Weights of a small mixture-of-experts language model, trained from scratch on English Wikipedia.
Size: vocabulary 8192, 42.3M parameters.
Experts: 64 experts in each of 13 layers, 64 SwiGLU neurons an expert, 4 picks a token, a sigmoid router.
Training: a variant of Muon for the experts, 922M tokens.
Below are experts of layer 4 (counted from 0) of a mixture-of-experts language model. Rows are named router (the router's row for the expert), down (a neuron's output weights, with its number) and show model dimensions 0-223. Each number is 128 + 32 x the weight over its row's rms, rounded and kept within 0 to 255. Numbers have three digits each.
After each expert's rows: a language model's description of what the expert responds to. This comes from a sample of Wikipedia text that the model never trained on.

# expert 14
router:158148138106160203072138112131083145116090104135105112108133182101130130126190133099093162118102136193113122153088145135161117125162165183154165099186104122161147113144118120119164151155197177123077171119203125072181176136133076086164047074133143152134172070143105090161175155091171110128080112200153107161160110138099142142128112112117132132120137107207165089145174105127075136101170137131174070117142105102117203129138070164078154123127095133102126164162081133167100183074128100080173132138121160184125111126126179121178110138057090109137121117170131156138102102136109159070143162100161122143123123132130135142123153092132178106157089162131125066124118128127121084114093
down0:077138118096178123107145147140184131157168160085147116086188142085104122126141153103101158120091184153079094141122192173090123120143105152150128121156141215107092095139112122115146143180126158109083114182096100076098061116102127092111137163157125144084105127098079116121105180128126180171149082159156144184106133146183135100065123159159139108127154167139121121110161136107061178171126139120145100103126182133161104078107128113169087125131129132143121090183104170113133116147128070142163105137071108113134137194111109088109131113127127151144133138123153160123139097118096114121052164167126232114087140114085212152130124083124088111182108140175129161052145141156160176144208
down1:166186140124142101079107107113123150093086093118078128185159127084100099048116113170102168133115063067132066090134135144068159138165178072151138129125173126158128101159128104125082174122115115140162159117115108112139117100157126107154089128133127152127108201138157105073075154078218136152129140117143121125111098114151146171085121131095119065155172176137118169143103095121104170094126119110161146082091136080170142109169137115165170126111127105189108134172124078159213107177123190133094137113176119080158152095146123153138090128155098075156176050112190130091159106097123079163109157143113130117133119098181128126141186165104121146151121153148088123124129099127196073082137
down2:138096131136143114085205118052145145189096106137146152184095121137136125139098135082119123166091179135105122142095148149198136126140144117072094065128125070091159108063146127128097094068130188104141158129135135114098210130164129179102082089172139158164140130160085070114141082149146155096060121118165140157126084157145157169092148150110136079058147125160171108102141124136154111123137144127126157156143131106138116137147177125168082078162133098145119165209144124129128150125116085101138121100149146112127155183159147144112118113119155078161146155071147148138110065178127146193234131159082069069171160090166130165117094108087119104146126185134141118149152161123136098092151
down3:082097078179098084193055092140105130111117153130107142086170165094161151124156080072159150164102109146125112104105116141178128130128166111114136097115150135119114149181094134139157199104159094126125108177162125112066166115133177124118110108084108123124108085092144160157141124206186144069130126193103134151093151138117127163101187104129140092126078143113106137162088174188132119113163070115134185127073094127081133127130139149123150135105152134087096069029134078131133108072165156098123130124093128158122169129063018097146105160131115115144134114206135057141077137165121126063115115156102125121159106115139131154152124128080128099122142152103153138178157111068141093146128
down4:090103120095111164101157098171121076127212133115107088063211141170163151175153075150106147141121175116115138109152127117093202143127182127081116113153158132099174101095130114128123170182160142113127135124145153139128155137109145071185108096091096111108112152095101142168214160124216131113124174154146173110120187174160106162154207122121083124115139105144150142124080109102068111093131069133138097163202132095158122097127113212104119127116121129187135131194080184142112112178131081182119087167141115124166176147111191138156149106161146158125140149149124167117113167137144126121108165168108135203130114122128122083153163125167091086098146116114110139098092100147116153098138
down5:128091095075111172111076095155119153176159177044139120131123036112114134124109114157140156190098150140148116157148137133134102123079109153131111131156149115111149149178164078161087128205123116091128141217145157107086142110078122094130093191118098068158145162149120103113098076151141100088167123204181144140129160183164092127085116078162180170091155138102063162150138085145151118171122197182107098092082122141071134179135120090167078140131146104163090169167074112133124159152162136130113132104153130123143160084142133141089113142106128112122118135155092129131164119138131138162140095131114188134214171097128138097134103122094137123098146069151190155092177141142140143176107
down6:117146162140138156130114101094135110122134120116196171113080189118066151091157045154173083125126079126136043144129097156202140134121096142137131104114093166131116117111108072062107090082160079162089186166107106149201153136136122180142112120169122128125172109159102114112173146123093141148129130139085080102130117166179153110132120148079080170100073081127110122156138151162152123145098155129198069117128161124096153071126099091173169126115090147098066133160090100128151144076177123138121153124146176168104085099153141137115141099123165070132152129076152137184098124139133203077119164119131164124134152105127137119094165109215131064138079145144121132141153143130188152084161
down7:150168128111134150155161091140070114141086135060173152061123160140138098098136074167182117141164094169149083128107106134163147109126156088084127131100131105109128184186061106124192161154088104136115120134101082137183152126141089109133141133140131110032110098127108071127062117111100125120154104163101063146074094140157099134058149117194115169087143116162101103160091163131092135091129104119062155169092059184091159134150102142126167127149102166122079126080109145157132128089119152159116141189169102083129140098153127095112093106181130119153129123158144134112174165069136110195184074119162163055089119090135130140129132120108142129139108143090105138140137109074113116165198
down8:186198138135106209109105127105126142107136178108114114093094198143102105111169111128120110127149201179114066091138090115144144120131165119076144149145123118097155118060127108141074078112109166173155165120132123073169119182119112097148134080131133151128182120124151128082103161138174134065103119119151167128107119159141187082145194173119095149132100148141151107117154089133137110133158204141082072170190146078135112076137155077172148152197145066099132107139108141048135172130140129132178088140143110144125133185166132137148089100072132084140087136081111126114119129100139167151114191150165090145139150118138188137138107097126126139152118090089114134135082135157050130053097
Description: Subject pronouns he, she, it, they and words like due, However, prior; also inner word pieces like indire-ct, ind-uc-ed.

# expert 50
router:225182150166128170102114111127120167091126134134078087114100121128110093168115100137127157097120088144108136203159085101187107152141098137133106135148125077120094186104113144119099202163151109103139157087160150109134119067153122125130131123104155110138149140157152112135110156128122132106162113128152150143138133178127155077166050069063074116046087128132136126135173056128113111149126128134133172098162124115133158165168141142089128083113123125124145163106087132141108196116143165111104119168138159132141219124176147060142140106113053164095134100135159144099133138150127104090179137091134145114138061185078045143075118134113182088148134127205077106118147081100107070138100
down0:138071121143136100153094166078155123126135105135128089106173128151153168169097065100121098139152165079117172132111166149142081129157067206075105184140150097123106143121143113177088098088158148079148126162099148115047158122108173120050090160134136132096076161087107140108205085166173133105116145126134196125146154089155110136089126080084156153100088143145133066106133181089079124166146189088091145105139095144057119136174163134178104120077126065152102104112140108144126176122080128094131123132105171160093078118143124155103096136084125096171086130107118094116152134146157114089179117106119193164075163100145109087078086115114085183131113111160127128141165101142119117095148
down1:210149167133112115129088134138124124138152102138081095138119106125143088156108140143145085138085127130139130154170142112160049047137130102099135146168069153087088134092100152152080090119163160115170109156163132091157119120136153111119211140107076156143174124122131130121072148173087151140150134151120144117154121069140153135140098091096127183148167075092130141116182140096131105160208109126108209135057165142165165103124097183137114130170091178120144143143149029063104118122103162122144103063128103154091123087120126142106154108142154105132160132101134128155064130056097178112135113108080086195136080177132099125111101144156113120148121178153052125104134089182121121130183
down2:105098131111092087084148192138159143113163161177097190181170110093100152133111120139140144085135109146090164118173090144133126145123154130134069164110090122148101197155135175043179162136148143184109101150089135123101081203115057077144138079156150160185088128166128170156123056131081117162141113152109191145091149154166130102073120117129129150142069095131174146160093101090115044165114201121091089096133110117112164111107117145077095138118088144181176123127117162114090153076137141124066131092098093130125163104146154187168131108084165136106139147095053118158143110136111132130120122094148094156130129115124075133078152159112103132116168087105146146097161162148169116166109
down3:154108105090130134083134129099141129178045104184073142079146111112130149151159128139117137129076064122175131152163171134114147149112131151090155109167141076114136131156101113144198083130215132100139142133106111158094125110161125142120131184138163099106161121083176133129106151146074152144082126123141091116132158119122119087105084135093152076102119109126163098128139139122089212124125150113123119151085159103138135172095115125163114093157205159195077100080055120108102099184112146125115103170115117139110141147174187113107121073117136200146126111094161153108107122089087190146115066170163173084067094156089119103144124065153156053128122059091137180114164135121165087122093
down4:119150137108095151151129173148109062142113106125080136103091122153094163158127136137117137131074176126133096178112140165135180136129104111184098138090129125187104115108149110138162101120100089136152083131142100094165114125100087181075137114227147110112104158181176112125177056103080127161125144111085121169148178105166111112124114092147102149115158136123121164174115151066124045209155143129088163132104101156149125083071180152134106102123168064120148117151165085053155168080129126088141087135146105072145127116108153091102078070175165153123145136100101152126191087103134130062105116130099177111091175110136094162053094117134082105134135178099112112101124179155088138107131
down5:075139147094092127137122175188116132172104184115090069108127137177099115132143085147121145179114102122086131147159141140119101142126135071145114166116117081099100129140159124088145112123097195125108149129139098154151119122167083171085131158147074103133085118157138085104104059103096145139112112138132157080159169171129183118128085130114076228080127126113129121159064139077087114107155105125108180154107098138122122142065111155147148132105122178106147155111128184115130130097119090145078073202122159089102131139118138108081112057131232161189160100117156069176180129125111120102110081134119111104131156105084132175130103147059163149147081169133077125107141118168157088123200
down6:054076124087120161207125115080124136159114140140134166222099122137122129088200086130133091144088140117108102125132107130129104126090107100165116110152115143111113046125191185194093107126131118103167149166087120110135118075167117141122080148150182135167150111198080037100102154160062116111086165073189113132173139138181150176138073106131150203183149116115115142108143107049118155120124102144195120096099105101151133155161127143120129136057133130142092117153099091188111173115158143139110116126169139118126128158092117125080172157113096072151145148134088132142168105146129169135056131120116118113109125155131113188119190138151145146109128077124128159121099141086112139093122
down7:189085093130160073090108159130085142139098156171174186166158200145114169196128094105097139060125110160081141119106078051181157182187179129150149132145108130128148096112096072098089106140127142178123124160135139097129217142122124151155096080136135118108108113165186170184140222126137083139106120121145128128113160159109060102111159141122128077149070101086119115148122079179132107136065168137149076109120149122131149172104093146151111138109155138158182111138163139125148196137119140145129103122221105162132115132145125125171144127164056153077112130125120072195126104164173142136129160135161162065133125131124139124123131140113092120154159111100109102106119145146079157154106
down8:125103124186133135175155178123109151081101110111176110112142098124102112123125124092109134112087138134178114097165096116077077135149144146181129049051143181087104162145115122048156144162162156135112138117091150150142103126086168145167115151095110194142131161070128105126203147126117095115139144058080140114058153087095044172111123099138101173132150174174101141128106142133104103112106142142133185128155164167193037067136130127114105168150073195113160144159128163117110141125155116154165173196127169149082140100103126098141129151153115086141180114175138104124114144124151125147121158136118141131195143050109100098090145133152121096137120100176127051142087123097124132169138
Description: Final letters or suffixes ending foreign names, taxa and places, such as -ma, -ski, -ić, -dale, -abad, often before commas.

# expert 54
router:193123196143130175072122083157095165104133109104077098118143159091110058142130111121097176059077093112132166143125100069180122163174176157126129178147165126078115137084120150130176144133196084121096117122146131128173149088160096101154092112104139179104172053142115106127107164105120115145113132158176083099140140146137127077113051084129136136106138124117166159145172066132079133135142111156168104066128134130126140141140124149098171108130088106106148189100129168151127138106105121135140122163154169134134123103149151044163156167114087134156150124100108156066124171169139101089149109154104157188118091147089085092120096125162196156142070152185081082115128079069087109157112
down0:142098120159137112095133155116163095167124141152149086141097039148128145105085140145134151117085127112144118144129127147111080142096148134119165106072075122101163108079112107153154088063080163104146149203129069077114127162110136109142138134134094123133150168122152159096096099161146077142109061150094123140148127122092156147136138184124163138122148120142129093178124141098156119171083137133163159154139179055160118092132214231050156109159121098159055130124127132114098127124134158118111032098179127154170168099117116123163192112126182115149129140147049169087127093181149159125126080121075162130095135167117180147105095154169082123140108102064129164142132158082125138092108
down1:130066142126090183089175130138093123055107147155131127117161118142120135157179125111151110092159213149107160138109131153160128131166142127117052120122144092143170157082174109101103154136133110162080138078108110127122080115142162115085178105122117136167114119140104147108173083127120184101136154178168122164133084139144109081163191128163165125052130127135192147075138138062136136132079130131179089109110095154130140155116082094137110220155171126172124136155124128140102166169080059105122180124103136174125094110090102158142039112125114161125147116142169083177121139137140119049105121158173141144088135111090109094139124107102113177112140169177188142157101170163049136170110
down2:063134085082137163132154066155091139125109146138135163134058096159134123073123117138090120136161090092129123124166177126123148123105147077108127088205120158156147119162158101102075111114162198165104109125116129156157166117132157172181180084102193126152167100133076154132191108145104137160139129071111153149111117069112103142058060141119142195146115110139130112136113119190114160149094132112127099110135156133065144135133168165191093136202158095136149134180180174148124112076118155124127113091133128194118090180151092133087118188130103161111105149128138158077148202143107130123173166129198120162129111111160102142144173108086160153147093144171133115123180095069146157186131
down3:091083128168118113136138199144113110153154150161130148140155170090209115120086211116106156128163163173078099166109102197130148117131132149108160095111127099127175132068115062102156146084104141086128179084134172156157156146112076132105098172155101123132185163091123105106201125097092074104102170139100119153126126125073176095134127116161154130095135123165137134073189116114192129104156128160118100113105117074124110172096152141144097134106146126071132117222121160105126173129180114132095103168152151131113105109123088129096131116128081139084093143127179158111140074112137093147101087060144054159144120129097176146090223142118163143114162122142154122145103101163071129183136
down4:156140121222088097159088117080132119132122115166188132120135134133144132090107156129123145049173168097135117134037131117099154151134132106141080167157144119088145154190145126099237147162092095180092115102086126137091100102114141131140162100118152133120130078087132184120129095135184123183192166105118162184144121122120145063124106123139168112162130120122160100136146146237119165050116142136152163156117107165111156125128118090143101124057081170190151121125173111169157119131128102170191103138159124131122101116118085113164138147230135125097157145109114082140132112205108109130134153112135149118158162108099088130164108131127142137149120104050095137137158169101153157133127
down5:094170133118082149137096087147055158220109137141100136124126099120150158166114126202150137121116112168078135146105159149125086120172086098158182165154086133159102116181175127081137164129118078125132093101107030163126097148122101150172117122165130157108102102117152120064138085104102142123095137121136150136119099242104056140119122158165118140123113119129145142137164072068090134150107099117182183147097050112085165133124137153100097111094091079095120105144135153104088163074092129093157100125085096128193196173113137166139128115131111144126134136167133102125137130118108111109153031128101088082133076126132105159074122121134093103123156141128108173138088138105176153066124
down6:076114123189128103221109208098061079107166090143111129112069106160091199169148111080139092126152137112115108148127142169100150079104110118182130146089038083145142124146151112158154111099132131138171184149114104091065154168155111154146160108148138179120161142143192173127139130152122167126122143145148138082112134146139126135102151176124129132154121120089163121141113102117114144127094147128065116160131153108152143212090137128140153122113124125099153171137129153092088100145149147105104162129109044125163166128139193132133146132103080125126090236095196151127144160124103156111136153118132048086128142105125143183096095123117137218167189123127126099132130147110134209136135
down7:129102181161146118115149129123108108097102203171187130133146124146137130109147113134098099118150154109093132081111142123127144101189099076106119121130140131135113158133134063134141124153110075141113100144175118087107080083100084171119114108120102123084118130123161130160144120164090123169114132133170116121142145147076165152075094124070108085098112090120058100161143111149089121190054117179080196129096150079087157185115125140156176098106170175091099128110188089167193115088117144167117056108057151080155131127107133108189140154139111170080128168091190120089167121114111161155124188152186138203127143121104130187141116067153088101135113112120120138098065138104084099106188
down8:136084133148072130084175164119153145102130138159183123143135090124104075083123129164073109189117077171126152067159155109126108132087152128072153117094131096071087160128060180092138114129123116156108144167146144138146111109150143121147073110109147098125157088078155104107171134158162109129179064069123134140187123172085055108098096099146091153148115195178117137159135186134140161111081121112134155085090066112180163124133165156084101161122123075163136169127216087110136161100098072085132146144171117118160130136116126160112122092141111131190125121118130150066105153123162069113095106130162133153099155091052113150084144149151113134179079103148155085155168093193133134139111
Description: Mid-word pieces, especially g inside words like in-g-redients, ag-g-regate, plus fragments like stan, se, er in names and titles.

# expert 7
router:147207149195172163153118105190160166104097128118068085143142124117130083156080105149068127092115146137140112167070121169146096134162121190145132119120127124105094108139155150088124157162107071110126196080151139134126139132135101097182099107156087128136130158193168114147140151142165119190115145159109087155120081130109144108107104074153112142146135113177107098071156153124086086145151066136124178104177086143132150117165153152136172043105088117085108143085134125159146180071138159145123176159123184192102142092138113134142207135120125110126103099122117142120058119104127087047145155139095141112147076114048061126117085125080193098154111147165119082113098133119127120142123
down0:078142148131124100135112160165139172135077144113072052189141103109144136149096114149133129124130154115096105190126136101176186132082114127088145094188100156114115163152131145145164066149135102129152097086123112120230128114131084115190158124123145149120133154107143055097107133167106122142091118116174099118088125124164106123186130122092180095143148139143090140120149091055170176125157080160169188198122131153152107112172131169097175095132133108149172153120166123138164085203136072072142118125182104088113147148122160149163129142134146127128109148139099110128104156137125144150154139070077087047115087177111131146140091140136112004148090121166107116145131097167139184099137
down1:115105138192172175152192133153166138123188080123143161117123125101135116092136106071122076125146139151095173147122129120154216101112104076104166138146151163154151160159176131101182114146129066137091054107107158198113109085114142103080096111136089107148107142119154132117083179107095136164150135137221119165121108176129088146116190096185138155143123105131120122069183111121149131110125121146134080141110175123152119123118206105144142109148103143159098172199096098120128148137129125158134166114133161160129204120143186147139112164147152179084132129118131128102097189139070106084192142157110113135116119142130142144189125102067191120195120131062153096112097065155165136161102
down2:142140112212090110140127130158110169162113153096145147141167090119138158100125164107091140186160114084105144132171142136122034108104097190100119198111148124152166131169152165130154130113115142123129184140108101125132128128099106139188165105127114173163110117109123101164119105117171126157100145079080067121081104146112094110134112184140122097169088096179116069082164166150134107113146096112102170137101147146164102153139100178128147162106085088137103107183102069168166141056084121147064181131107145156103144131201093096117127069146142198127169140070133124063129114092144118158106172171133128135153099089126095073181145113097113171119073080115180128126088073080141127185147
down3:117127125179089092113131019111147141084149068181139163191146070100100129095173137099152109144132163136062122108123151122111125143097120146119153093089140106097123104106096128198124097135162095108091118144086073101132139106126153141164153138098096104084128081059106149072115190158154043110187159124159086116114113128133112167148089153173145101119102146119154117112165172152134125146139149157195129138045124158059161168082168098123146108142128164097112110130096118127121153105108201143146173142079109119095083069155159085104052138126084141168116109107154112100110120146088125123154138128159180136061079117132119128143170126131108111147182144189083185146132147099077108123165
down4:122126092105105093139132161171142107108085189120111090086064116168103121125089089175148094139154070137136118157081103129165140122099156173149189140118155131105144074131151171117094127144143085138170142128088123113132150119124105152093102106105068084121144203146134086114165107111147114144122145128091118169140147126173114168105105180126150199080109124119149150164089109116103135152193121065076116093155134149142047123127109149088201145118119131122084112140117134107151112177116121122090119106140120086094063096169157157087119105113091121131175073160152107153186175095086122095183045145095103098097109099154095130117157183164070112125146150158220163051144099186168149150120
down5:185189090063118122123137118118122148108094152113126085121127113091105119138179096167124135157201111086156111123117133114089122112127104183088080163155086108124103172133115170097153184146151091196127091105110125137063107117131052121108132145116146092129209079060111146089102144133123098152093113142043136179193139138128071069142186145070158094093128147120132136140098123127141146172100135139093110138086134146091109118131139218150103136184144138132148129096156181160111095120121155097130099132129105092178186142135120122107084094102077064112161131119166172161170124171097200134190084134143121079072111166158078159080107136095137094137149124141106133142190120132114162151140
down6:140077119140130115140206141120127080076130139136117191157115103052091116095141141120180189073096157144132141083117160175124137133193121106161146168175068145130083152175092170097130073125120140126146137140097133159117169095141100108169132138153172149136093141181170107140123128083192128116119136075114083151157099151079130144073103159182130122180141136132150104100115182153118145148122125133144073111116134104130099136183081127109066126063129168132156149095131134134147090188149186123108165168160128174133139140139072142095174217201110126121100042115145135153110113123133105098120198146130225092123195113165120113126129153128131110111128095079194139091112120134141114118144
down7:086174117168136185152125112096141158101145137136146118140115143133105189158147086081125134152137115099135197110108119126137212112156157133090123109136176154127153165041134135140191144129105079103068142143125107171206168070126129081145085117113150107092107139104120174106129131155141109155149101218134108114101102114118056098134147123178186092029113099098133149093177116112043159120087115107147112137115116105084156112136137100150154076121125132137125141160075200124088140154142101122149104066122141099123104150143168121163138151111085149112169139106173116112182132150093092139149175159129111133087148137131101136191150153077118167165175150092052158122060148139112121171070
down8:112147148134103160154113156107128166215144160123126151157133104110173141134101126103135102100117079124156124194136156069110101143147078091139102176127113123118124116166095094156106141081156078137133159132159160140173115141135146128074138122160139128101126079168127126212088128099134184109097114119116142145110087119105104147146161104084125204127132141101135093171173140135119144099152142145184128123126129112087124146102168136096107153174127188114094165109063133174166141138108103121079088136097088155158151131157144113077122096116071116092143144217119134138165101116115110212188078221164133186112101129165143191114104085107135184144175164160055034164166126121146068114148
Description: Capitalized nouns ending an institutional or official title, such as University, Minister, Council, Party, plus plurals like books, members.

# expert 15
router:158136177109137153159138147092140164141088105164134144107113146088116077146146106078094143059135116217155103161150073110202074169156146161171196133109095124119150192142098112125167163128161146120147153127150180098167149102136106100114100037089108179150117100125156129161146126125136082190100068183116123113138121143141155147127111127117138071053148127127141171125172064117099133067157085132157079089173122112078150090137116177124170118114068156125121123145106086121060111126130128073130144119090138164128131044093136130142096146111146074137085106140133140053110156140178086137156099086140128149108108140153099103115114105077152102096104188131087094110140140163096068162157
down0:146087083128101146176194110114108132083160117107127161168152145124119142099114115146115179105109202183096141139130115093065166109150174140118027139129160091144071123154136139160170119124143132108135100102093171109136141087132101113143174131109131109069108150109105113092075159106152127107122155108042138161094187175090081055149116113179135146118097092160069066137117169149131165088140130146168138147150126187150091146120160093146148092127160109123129109132117128123133108100153115164147116192131070168112136199214168059106188151201080157132111163131151110125142161114069171156137081112145124124122123146084136133157160105127119101153128119088078090143119070128090194101123
down1:080165127118187151135146101104147153147079174148111165120166134120085094147045153159122068154172132106105153144123060180110151143144140184096084148157109080125083134109163087166149125136154123131133099115165151158124139105123148068086118145102158139142094133103130163116101248091151129160108163054158201088145174156121141093154161192183154152128118140126122112121117098127118147119140160165155122072142075171187164128104113074110075139104128145131081122095090112117122130054085151110167111162190148173097139131157159146153128080072069144149201094107097147133144137125115157148070160125161157143109099125125132160111165089152140158139168078158111108127097063076125106132139
down2:119057179166147089092132129089186121131150157112091078130141108147129107138170175135127145087074158165085069086095147129122160125099199135113155089094059149136117176096119160171127151163111130117110108130100167122081114162067166056177133169089109122141210115147118100180134089143123096123107115149114104122109151131061138157142164064097126078218094126134067122150152110102102154126087117136142130107126142102145090128083121093113131102145141145132121154169144137145092130175127158158105082104071105077175126226140143149156108107139139136126158151155129140116167072122128159094113117114159171105119034144142143116090152138166147154100114106154060068140163101199115084131096
down3:155107133098156129083128159112130171131173192107165165074163166119168144093036108141126115137185106150173150125110130121041167091133098127106068154140120140180107122110140152113091149113130119103068128125065097184122106134122157093179124114135091099040135136116074217139117142154118114108094106080094135138077096168092123110140135114129208135128176144167100141128119119142094132144165141093103117173167192163195174061115144084114120087153169119105135158115121157112122165093133104134115142129116156140141145207137123098132117108110149142106172167146110175166085113166144159134131165116167104145093173192109160155172143083188144165113069103047126128104114127086134104113103
down4:095108177132080125128081087129153141089099064142120131103128140078094094163137129097102092138096121121103057112149159142132099168164073135170129157117124174096101150147099115128098096153102132117130138145140122141145122181116168148126124102108096117143156141145153158120102086063197161114150144154153121104181112104182110072166144160121170125191167167104086189089171131141073104141102189107012165125148113167139164129157139192188197123167128100164106175100144158130142134133166158171160108129111127131174128078116122111115078106140183081119134111183136171176121086153154163077185205140061064107141114098152158169120170127132105115103113138136068129155176123116114118147138
down5:182112112166106150150204154120106131130110087140179138185158152123114128100082147164163179130168144143145132128160131124109132119164143135087098092091135122183113146108084137103118146105166125103128167207170175126148102138176149052145114160085153123093097113174117165078079132114118164168136080120061130133138101094182119112141094142103116071086091093159155113184100134146174134144192127097192129135102104147086097103067119104137150133132103131122116136183063124076186194197158116098142125173120123150155124066101116152159110114052134143110098180143161143143149102094105126123191105172185133134143180134151094196082135125122101176130121136134098052116089172127117167093107
down6:123092126077147147127146145158170194137147141118113134120139093129162116140198216092087097126126155101138138144072135142167085113059124155159157101118157109118189116102197153142144103191104109146116133129119138183141078079090152090149123102089122136135132120103136095146166128064151119203096123139115127178128164078124182158115069140071081094048152181088129087145066107138115171129124167126116075174157110128106150099142056134105145101151097157121116171115185125135135130121162178123111134066157119141165114134107061141143079107158209146114137139129116095174139207135150136140081130129095105115138167149070097080079127156126148130138145132146074198127117124124155070123129
down7:141172094188178118113132133142117081135071135115034108088091095134151104119098107096142113148100120106161149108158126135167142109120162150115185182078198061104161173179097144117143135129122128145162107129167138133115130137193130152087153123163139075190118130139103120161117124128137184169093118105084109101170105170073158133137129153136212123144190141126124084202172093077145167114118148170133118101116123105127145139176127140153127101127088151135132125113087157136130117136079148106093118089112133180077142132083115113174133147153094094145030128116174110114114068126097169131109156143107179134099152102075162122102124128141096099047047153109054124132182170132108085131065
down8:152086143115085126108071095213138116114175070101096116058088108144175154144139174112160133148158135098145129177189128092127146130130113139138143147106099177157088096097102186139106081128140103098082087091097114196071104159146159133159102154164129119157068170199145142121128090140109129133173115135135087103140100100105100080152079142113127143115113128116066151110145097131076134122133085148174150118200135162108133093143162162143121116092116140116098089082111096105141127174112183140130130170134145142104104050121140110076134125152161105109158163157124098086096110071088136142135135124192213144132140096126138150143122166126090186147073131023070130113078099103048129142139
Description: Conjunctions, relative pronouns and commas that join clauses in running prose, such as and, which, who, but, was.

# expert 62
router:167209139156171112130120110167177147132087092145109081112079138086116127146159087110127137085087118212162125175134137116133099196130179142145170133117157084093104153190095119130200190156178147131138142118131170113124144069122157106117094036118120136102117115133132139157145159113109056143114159142097083141156136161147151147161165091153097122093069116139122128086175118133048103068129125126169103099198082122131136112152155205094129103127105162112085165105112109165095162112166117110145159128137102082092140087170130051157148166089098078132108174146153132094079121169165067136141170102131125146127114154097095180133102157106140082135106180142158108113107105151084140153176
down0:116085117126134106084108147100121089148133107142161085100157111075168115157146170146087148201187085158130156142151150113120081120187138172092136126076104115063179167124092140132141149136163080078133151097175108103164061086128125153152148130081144179134160103162144142063146106100101156169166115106136142166101060102142134183128059128147164092079163152097094152130124123155081120144118143130212072122112082101126123125176180104104139150174150117143080101109130131133065150133134159135074148124156142120123110156065135102109122154146149111052157132123156154041131170159125119153176143059122127175116130117094119094161123095096096144118159119134127168125031155091068163141103
down1:097120160132133112188146130087088133146129118144127121085144129118161176190117084149093146079087175129082123165171147174103115127116097134118068117137157196133100113186123063142127122151128140139173106255053129126120091155109164164066152102124181091160088117075095126109111089120140167128182086096126157127139138092189056133159135104101175128112128159189083097109117130154192111064169114108116109140139129117185143129098173155140116126096073076098130136115144173132130121130110152104133140095098107155063145098141101173117177108134130144128125179108097117132126122068195096059171169157086084141141099108182161117126113191121099107111139146103097132122139150109160137153159
down2:158166127094210091130147140177151156088132134076153091107095131064139160121149185137148148093103138122107148126140111164122112165052190087143121093173194123106147178142078171106104143174108135116119127115127136049136129129149109069141102117113110123153099145114110127147136168132176132119117180146127162143124162065145130145161118114162095166079165145119087083101127116198121117099147132158099108149094118140132147184095057111112163130134158102145130136161124104099109078147190139097219179118120169127089158164176139130141194155115141100125123095102104149107127172075125213143101161174127165125142142100148127131168145158074183060049113137119123135111108111143177157174210
down3:141139108139084090158114124147174151147117110122200103138131087128159099089098088137072118103142163122109089100137139119115119083104073194121141134154068154088125142152099052156096106217131106147153124110108192137157129148163103149132090065164168171121155065112122121106109151167153091100128134107114170119161152094196131151118133170155096152144148177072120085135160168160114170194118066131102164142060090135193140140111207165117102056144133115134058111141101180104163141180122109160121101088099112138087174158107111126108057145157084145137131134152139150160130112140160134131184115162133090152174102148167164137149143135116156138166084142110182193100147148123147157107191
down4:141096110155122103167115058137117162100153123143156141092137135127147138166168128141109073121120097116130145141144128079101173220166141170142118117089143086190157149104105168130152123112196135110116105136136133114107094103088098041164093153082169068126173137123131110119171078143126164150129111149130115141117129140097103140166141187103169147104056141131111206148141140095131164125113146124122136044145151089184063136090127163172169159136128196122176109171133092123108121102146103228163112155105119080114100170112175120109127146123087164114144132109132172068188134112121149201212132171141183156140105092150128125106190183096120088155109148108134085117129110159130093094088
down5:078122111152108088114119124130129148123142111160154096108184097185135133124110131126103092081110083082185123138086082169143095118062141114083108147102094111165215113119156120147084101097093186160201149048190186196110107071148163131172127181169093194109129143106132040149138095127121120132158129136087150182139126127136118097172114090138101106134087086127125132132110111080128100147100087109119137108132116145136130157151152169142130085123151117048146156079134116089111145170141210148092152127097116125150157156124126192117132124148076100108137141159084140105197129137080122065088019178095129133133134095134154115101126120145145155142136144182163162120123145184150107122135
down6:163126085129128181120129175122116112177050107168114109167157111144150105139146142161104161121146099122109132100131096106135117111178154098172122122164126107124124138109128129109163066170135110156141150131119178150118192097161092167166104112109136105130141145140100130121099142096126107123092157120149129142104112135127186237089119108083052150162187111131131118123141164143145133163142093110187091149080131083134158075113119142091150158094140133135156125111089091071115112092104165099123178075071099077147146126125125133177030110104155102076156090151135096141196125117136095102162148093126130157110116086181135092205062075098180070112099119073139224198127114161137134158097
down7:149162175061158122112068119139133155161080172128107164103065079094153063145121158165099087167127087162130095196095108138112167108047082144081154156137120146203126126129083129150102119109130104118123083115131135120098175119103102124101223104133142108161164132087124152126118155164036154157105182133148118068132108138122098099106123130065143106154131100077123151160115156156173141086186119128126071120164165147115112090138125137091159138126156144145195129162133130158109088142113144143104138094165154091112119216111066114112112062178080121157146125166076115111108152117124088108148156119109147166126094107118120088154180094099129100171093103152098125157123166081139112115214
down8:107144166089119118076090083158130159155124129114131078127121080160116139139146140161203111142124065068142132104080146056078143174126157122172130122159135138096196116163156150109103155105109080165162134133155108075159122148161114125093135065149112129111141101171140151149144161102107168132175134171109091151112125065168108091089096063116110136136085177126151135094146108099135140149131188116146047159130091124113111130172140049081130206148094100084184154118175146081087140132168091070144069136158166125097145089141110084133145183054136124135114115107149143107151161113108130135117139097081143147123147209108140136186057172115169145122087127139129148083084165121090131078121
Description: Commas ending introductory date phrases or clauses (mostly), plus nouns like son, father, life, time, album.